config = dict(
    n_layer=9,
    d_model=256,
    n_experts=32,
    experts_per_token=2,
    d_expert=288,
    d_shared_expert=256,
    activation='tanh_gelu',
    moe_layers=[0, 2, 4, 6, 8],
    router_score='softmax',
    normalize_top_k=True,
    routed_scale=1.0,
    balance_loss=0.008,
    balance_bias=False,
    router_noise=0.1,
    router_bias=True,
    shared_expert_gate=True,
    init_std_router=0.0097,
    lr_router=0.000547,
    n_head=4,
    n_kv_head=4,
    head_dim=64,
    vocab_size=2048,
    norm='layernorm',
    norm_place='pre',
    norm_eps=1e-05,
    positions='learned',
    qk_norm=False,
    attn_scale=0.125,
    tie_embeddings=True,
    parallel_block=False,
    init='trunc',
    init_std_qkv=0.0391,
    init_std_o=0.0,
    init_std_up=0.0391,
    init_std_down=0.0,
    optimizer='ademamix',
    lr=0.000463,
    beta1=0.9,
    weight_decay=0.43,
    lr_head=0.00952,
    grad_clip=1.0,
    warmup_steps=214,
    schedule='wsd',
    decay_fraction=0.725,
    decay_shape='cos',
    final_lr_fraction=0.0,
    batch_tokens=131072,
    seq_len=512,
    doc_mask=True,
    train_tokens=736300000,
    steps=5618,
    dataset='wikipedia_en',
)
Below are experts of layer 4 (counted from 0) of a mixture-of-experts language model. Rows are named router (the router's row for the expert), up (a neuron's input weights, with its number) and show model dimensions 128-191. Each number is 500 + 25 x the weight over its row's rms, rounded and kept within 0 to 999. Numbers have three digits each.
Before each expert's rows: "gets" lists some tokens that make up at least twice as much of what it gets as of all text. This comes from a sample of Wikipedia text that the model never trained on. Tokens count by the router's weight.

# expert 29
gets: " f", " \"", " b", " d", "ac", " st"
router:535496518514470511547521478486502469490520536465514497466531505493490525457465529533497469477506489461521542472497499515502471511467519566504490489543471473470526505455511540499504521512514514
up7:448509517467476505528519534482518502495475507466495537510457487484486501492524497471456465520515478518508539485513489496501547484484529521467495540516489503482524513527464510505530511477517470
up8:502443486501473518490487545505530513529498522522514470516463498477521501520506494459493507541474500529501474486508426499479524460493491467539488501493492479506548522484502483492493489550482511
up9:449519499478526463490520484513431506475487511479516509544475493485467476493586525461491478479481514498479531543483477525526533468523517497503501475500552514487506532534515496514485516468478498
up10:501528501535520520506521502515463530477482474473503414529486517487493451506490460473514459537503546532515517484501483509523487479461477505489518540503514478514495524489498494486540476537494495
up11:501460480539495482522489485482501505501482527507466484512490476443500520481518479465511492520483489510517515484510473510507481455538543493493487472516506515464555501513479460525499519514516480
up12:496509526522490461487525513479485498461524519512509506513493523495540476531507509526511490499529516468486508499483489506499481510534535523500539508524531525517489494507484512505462484471542544
up13:522559459499522483497506493511504477472531473459479484521489496518512508514543470538504488512490527462501498513541484459552471479504487514496486530514499534493505528492500495497493481482546514
up14:469502494547520492519515474562506506497529485535464470495442445499533556482506522487512506515462478482511518494499533521537479535495466523509499493491503535520494499525510467505447543481463529
up15:493505487510523526484481495487473452507476526498483503483471507497528500540479507509539467533544510490494515519522471478498522497506453478492510500519520510506468485509490520499555506518520510
up16:523517478502494534502482495537478506515494478460524480509484472510505527466516515487480458484520520437514459478485533490469530525496491513515465498470510558533498543509495469510515459499486459
up17:538516511537486487494481494486508527497491512489511515533490501481517491453512520511526498489439498523514477499521505483496567513496555506545511497492492534522525507478483484489490494463467478
up18:483441511505527530515496508498464490511495528499489495496476512483496517461549493516543512482508493513512512518521478483539485500498482479477505531509511533495509516535516504487528509421527521
up19:527470497526549525464507543540503514493522482508468476507523489502546508511476550509502509492525486444489481522472438493501490494469514475505493485532522535499510497521464537533480536526494467
up20:520510544520477503515522468495547502513538471536493518539489474527491517457511509476455490498495481505512464519511519537492491536497514513544481517462507520508503479523529488445467473463526514
up21:501506496473492531490456501482491518493502453497495502498469507462542497495502486584485523494467507510501513442519511526530554516490487467519509494528503497485510501504493457518508539547522493
up22:495511488546540480475503497506507553502486449501489511466500494479535454495512445452535516485520531512520496475514506503545508500513545489500482512477479494476537514488460511479464468525518533
up23:516523533522497538517481522476439497463459520484505526498495522521513481497451508472480513529508503544491500486489477498522497483519543476467491513502503516488510504507498481528489485489509526
up24:497455443527555488517476494514451508520518500528458549553515527506514519511469521511499472528453506502519505518498502468539475502451485497511444474494526494498455535503459421530480504482488519
up25:525516486486499476532492535464526502460504475530491476541501526480498476490488485505491488493503510480488523499501499481514508501514511523472494485435483546435495519534487487521500478538485536
up26:446520529498476518540488522510471465481532523480511464505469465508484497500530515518536492499495529540482484418489491475542509515481483489516485500491494550525500512510457499500479479558489527
up27:501531489502506537463515493473489524500473492526483496503507522513513470472533505489459490531528480505525476534467520504537525474498482491552505562494478497467547501533434479475480504529493460
up28:490476501467466530500497488497494522513501524479494518516460478559536508546552510489468456484482452473482528490463498520494505478487534498498488502484512505481524517527510460542472517508478478
up29:508507456517533498514493472510520494533582476491465488441492504464508530497501527470511470487496460540466543511523512501515497522448540518503508485537505492536494510522502492500477564531486446
up30:496513524505483461511496512478487516484492483457516524522492464517474467525522507487464534493486516509479514492511514541475468529471471508519528506513542517483501506498524513491461527515511481
up31:477513478543460525452498512514508482461477436484512510544502518500465483477509527507466487511483501487488517529466451446510474495496474487508525475482524526487491526510473502477538459486548494
up32:501489470488512516467481527554482525495509471477523490493496486519526488519567460489496499498493539509518529501497524467491512498495548495523470495484482480492492504542478508483521452475506493
up33:525514531515541460498513471512454509486550511508458490541464463490525511503486523488502526538488509489542525491503465481516528482539490491476473445498501531528530537525463510485462474420509502
up34:499518514483546471509494490508490486496508523503516417518508470494499520501530525508515510518499522479502480529480475491503539528514484471494520488471497510482467545519492470445469504464513500
up35:512518550478497475468478542491502485553540517500503471492507450492522504495517504515493509531512524522493498474508515482475511554467471480492517512461502485478500484520471504515500522473489470

# expert 12
gets: "\n", "-", "|", "–", " 199", " 198"
router:503490500510484463500514513520443501457506510547513461469567506512487533494506525490491469487497507520486527515466479472494476516529466519477510472480480487509491477508494477486432488530486528
up0:521518492506494475495496490502465536484523497488504443511477491490503472519527485471505507505513505550544514484469479500520529529510513479494507529510480513464497516469501467542516474516500503
up1:529474481517518470510495467484489484517510521493490472484433553485493490490503536532486506531525479556514454571527497495499526484484516529500531474454495540487493525474496521469527523546511512
up2:495484515484513487474520494494496488455468478507525488555482509494498438505488484513511494479500484504528506508485499469487510496482513529527488472511537555519504517465477518554488499493497511
up3:501466487479488519521497494517518484529479498503458504474509508484532514467491515475498471519522512458543501464532527502505480514465487452473521506522513499485502528537521460494492544476484477
up4:561454506500530497521493488523539477463510510543463530513494449521476513530533521477478448529448497496521495510538468472491463528510502479505478531505467546506498551519520488484493503477519501
up5:519475457513501507516513513497526512506530498487484543487467499493500482454509514493524505540520535508481514495508522506480541465481513460540503516482470504466506478496535503494514472510490525
up6:540503481533472496495511505482506475498532477520468478512462521468513472470499531504497482498510480467591498555516500499508551484490474462513494511487534523502499514498490541483518516512541480
up7:550524488518515501488481476531508481489464514491470501524471567525525517532495527518526517510483482513489507494507465508517515461477481469524521509491553519487496521514488498487491481483532471
up8:533516522500495518509513489501461490499497532504478501502502506499485456461463486513533468533476483512532486494537521489506525544514497458560495483477498501477533492537510504498492521497514506
up9:493495463492553492543484513539508491539504488525492466482490502515511486504522535511512453508479527524483438492485501531462460435463483495514549539482529516515477532495499516539499486505482503
up10:544480529514484538536484506490496522446518506497553504519506515511504480482470476563516494503509508457510511476476443524490532482496506513520473544518569514547531488480496483514458519519527483
up11:531498486493460516524485464490504484489507511531476498545509468508480526481528516530516456510550439488504502500494481485528472545494525539514506494504513517516511530483498537520466511492527490
up12:458485550513481504506481509510546519477520492510521517518504512513519465510475512476521531549515499531531516514509480546487549517489522491555514488475525471506496506468485473465577529502517488
up13:487501475493475480518518490472497528519499511468514445489467509504443467440518503504517523506514506443487463504452473511530477517507504524531505556500458490479464508501546491513535555510508529
up14:496483517515496525486480514535477566452494498512497486525521546460485522490537492499494529502461483494561482502466478527502492536506544458524466505478492529556528515472477448491507495503510507
up15:514452544530483554503496471505466524486561500505494501491476528490502488488480480491463467435518504498554423511483503500491526494482505489506513510483496480506528527516508452540530521511483456
up16:523509468516530488478487468429528485522504501503513526470499489468486469514502496500498472514516509521547494480514551468535530484482535464519484532473480542495524526519486488525496491489494489
up17:458516485532524493504493535480540483537501531487467476486481505517458451490483515498483523483519500496487508537461493486537550519464527503520525492501490554454542504461491502535472499516533467
up18:475489527521536473534495501511497483502531464505506542487490469525509468495485497521537494520511473490514512509492471509529521480523492515511499525541524581474542489509477481510483541486494489
up19:503493477434465497440497506471493516514505533509501525548440529534465469492510510506526464523486429504510482528484501509509532494490479512520503504500492494463477497503474513461488565486516478
up20:521508511471532532469483519488500478492469463493539542507487512515460523473477431515468471492516494543471500505476457494484496506551486479518455487509489505440484527502537523542507532494530485
up21:499519528513465480525530515480470488542481518481503513524491523478469536501498483529483498520474511472499514500475530524529493509485482524505524510496524543490498517517492487472481550462547472
up22:477508474457455492541475507516514484542485515524460524484499485500498489531491557466527438526491463475497511514532514518520524507464499466514510501531520496475470502523497520525469537506493550
up23:515495499495499502467521515531486479520538513536470491528508496502514542528478499520541528518508514495495489500521495512467518515512488568540511513534509532521486514540511507524496525515524449
up24:468498450517491482480475458503499522489476472480492488501508474492532493518475476492483512495492467474529513482487468506518482527510499505534539504500499545514451520488480522571455506500479495
up25:499504455503485528490495516485509494517490497541481487500493480506519427486541497452510474465466468534556513522533518498547545491462508493519543502490509522487499542485459509495484499540510490
up26:469554476494516534485532472459519476477539473530494497484483460505526481554510521517497513540530515478477455476472497488573476536501494520519497511504522513487484465502480525461524491492484477
up27:515479520492492511505501502526553529522489483483487543513445476480479486489463482456510516521485494463479486476543516472508531523524501444516478511498460525483491521509512504496490461477559469
up28:539549466475473467470453508545503511513463520456483519453492504486514460510510525474493439488462487476512498489533496530485527480543465531502496502518464514458520524519511523504504500467487449

# expert 7
gets: " (", " c", " p", "v", " P", "–"
router:466492514488531506510480445544481483496522507483514497534523497478544525492456497503514497497516478466502517496526519532502523505486468488501532451501443494547470500471524472517527514551480438
up0:519502512482518519490463544527508528485506525515512522522483498490490525483485511543478484544509480531477485519537494486505493510520467480522503442493495452484479525482474520527504488474494481
up1:523494540550500478534529510504516489489533524469518509476545541491442466457491513508542528538534501530463467520471500522500498512478488456503512483483527495530516511486474520467511510528485504
up2:514470486501510495491486467516495446481508522503462496490488496459508500445515527482529450508511505517509492485482497485491505463495494475529501524502506532523485528492522552507501481524489482
up3:463497496470496535495490515498488536529546521532493508488483507474503510475519536501510488535473477468526529456517493518502491520499506485497527527471511551499512504550512486514507521501470520
up4:515499457532482487531509509533524478490533517515450497572532453481470506533527511480498457518509518499527522468508470479470494507500462514506509560504498484498508515522475473439503505502496487
up5:473494511481493472486510504497514509482493543521488508487473487502496510475525500495463458477496444490502502483509492528514544501548508499489452516501473490455536479509528460515449464536471496
up6:508524469501499472531449497519447488539495492465473453499487512499452505483527532498497481490493534497492576519493480489452487501496495553518503525511522510502529515503462448519489580485527528
up7:490534541551543514481520499521522505453469515498503507488502487513478463528485479530488508543506496507504536488511480508530493460513504524511506501429531477475505510531463520500487520495484479
up8:512500475494441482518509515533515499485530489454526482525450530515495513476484501501445472535500440538513510496477478491500508466502525494483465498515539509438506488511496475501476528463518487
up9:432493487516499460513496489459514499460517509467445510484507531537491507540515522491512464479514534476518535470485483537466472454504518499504454544485485521495524528518438504515529486499520520
up10:504505480482506500523505486512451492503517528486479498449516492522446527502476511515520501481499452524483514502525513531502474467487513469499509489483535493512483531496449511500462494484458511
up11:532445498479534495526477457525488493531495508483502473503476445507471534504485550529471479520513478488492486505511506492531504516507497490513491476474539518525507501522451508499497498494497481
up12:495523455518519472495508490497445504477494505453481511520474492459479471496519498464504464513500482518507506501492498467446525507518526503504511489514568534490464504508460501512490491437478507
up13:508475494526495511492454488436475533493494504520504500455491509489493521492512518494516492528484486493510519489461483506444540489539482490535524478504500473477534524479528475568517470495513497
up14:508501509530477517503484493499495456486473504535494521482430516459494492481514522511466506478475491492514464481499468485520526484485530516507517511443508525491532505533479494474498555508512575
up15:493490498492492478530500484519489519516478540491484505517441539487471486470497497492537470542511500492489521519481452509450507464533489503544546500511507540466509519493536511522481515488502480
up16:528505494485510480468495522482478530512521493517479495538500573500494533478478544511483502490508553471492434455464492518499484485476509495486506516455480496490486527525453507492476466494494534
up17:512456509541501512468497510502522495532510506489510433476458505513454468472492540488499484526531485499522469514529455510535520497467514513518477490479481486469519549529503517503404505486509515
up18:483497511514471487466492501477521481483475493470466519511502500469531492456511463504486502479516522528488525480470495482463460554500512471489489479487502527511552512476513524469507536496482487
up19:491508511494503428504485478499531498488519554489480515482493514505503475534518519535520470505531474495537506411467461551506494495508486442512518509463504500497495499514497516492482463508487516
up20:493504486512503535480480551525544508505488494530496500517506462524521504494493555528508496497517478507500468487498493481516514465466535490515523464485518490505505549462512500485468500511506487
up21:522484487502513472489480492498459497456513499493506456491460542509443531516539515540515462512521538496509500498483513496508537554520500487497526542486476504517518518526503522545462522481510485
up22:482483484503460514463532501503518480515464492501523489505516512477520479514523504500491484502469441468523522507499485486524507495466517492497459493489508480519520517493503490495511518495515505
up23:476492450533469470490507502498530526502521553509492519512450541513506495469514485500522459473531500533487470482482463505517515505444521486476497510459487567500504510498513466511512487497516525
up24:478502491533526531506521510484492515445522471475495519480497528530498514496534469484543459489453522479492517453505504543532473515524505532521536506478498510494550514529477499482502519426480485
up25:497512509468508506469496483512492530493505530507458495484484483491505503513482495464502490519475481500532515430490521532495482507512520516494478500528472453469550496499502494515497466522488540
up26:456512463453501519524474530492513514500522483479495485523441502502472532527527518502487461497506524477522472509491481513481480488470511471532524510552494512465477519481537508537474466498485512
up27:523518470479524510493494523484533491492474517498532511526534500502471491481481501494498485525511480534542470504503474523494519462490510549534463470555497536499527533529518441534497492497519507
up28:511481490484511515495477556503488500525501484457498468469444566535456504513498503469536477540491510506478510488441500467504513510478468499484498548464510538486492517545482486530469530492519493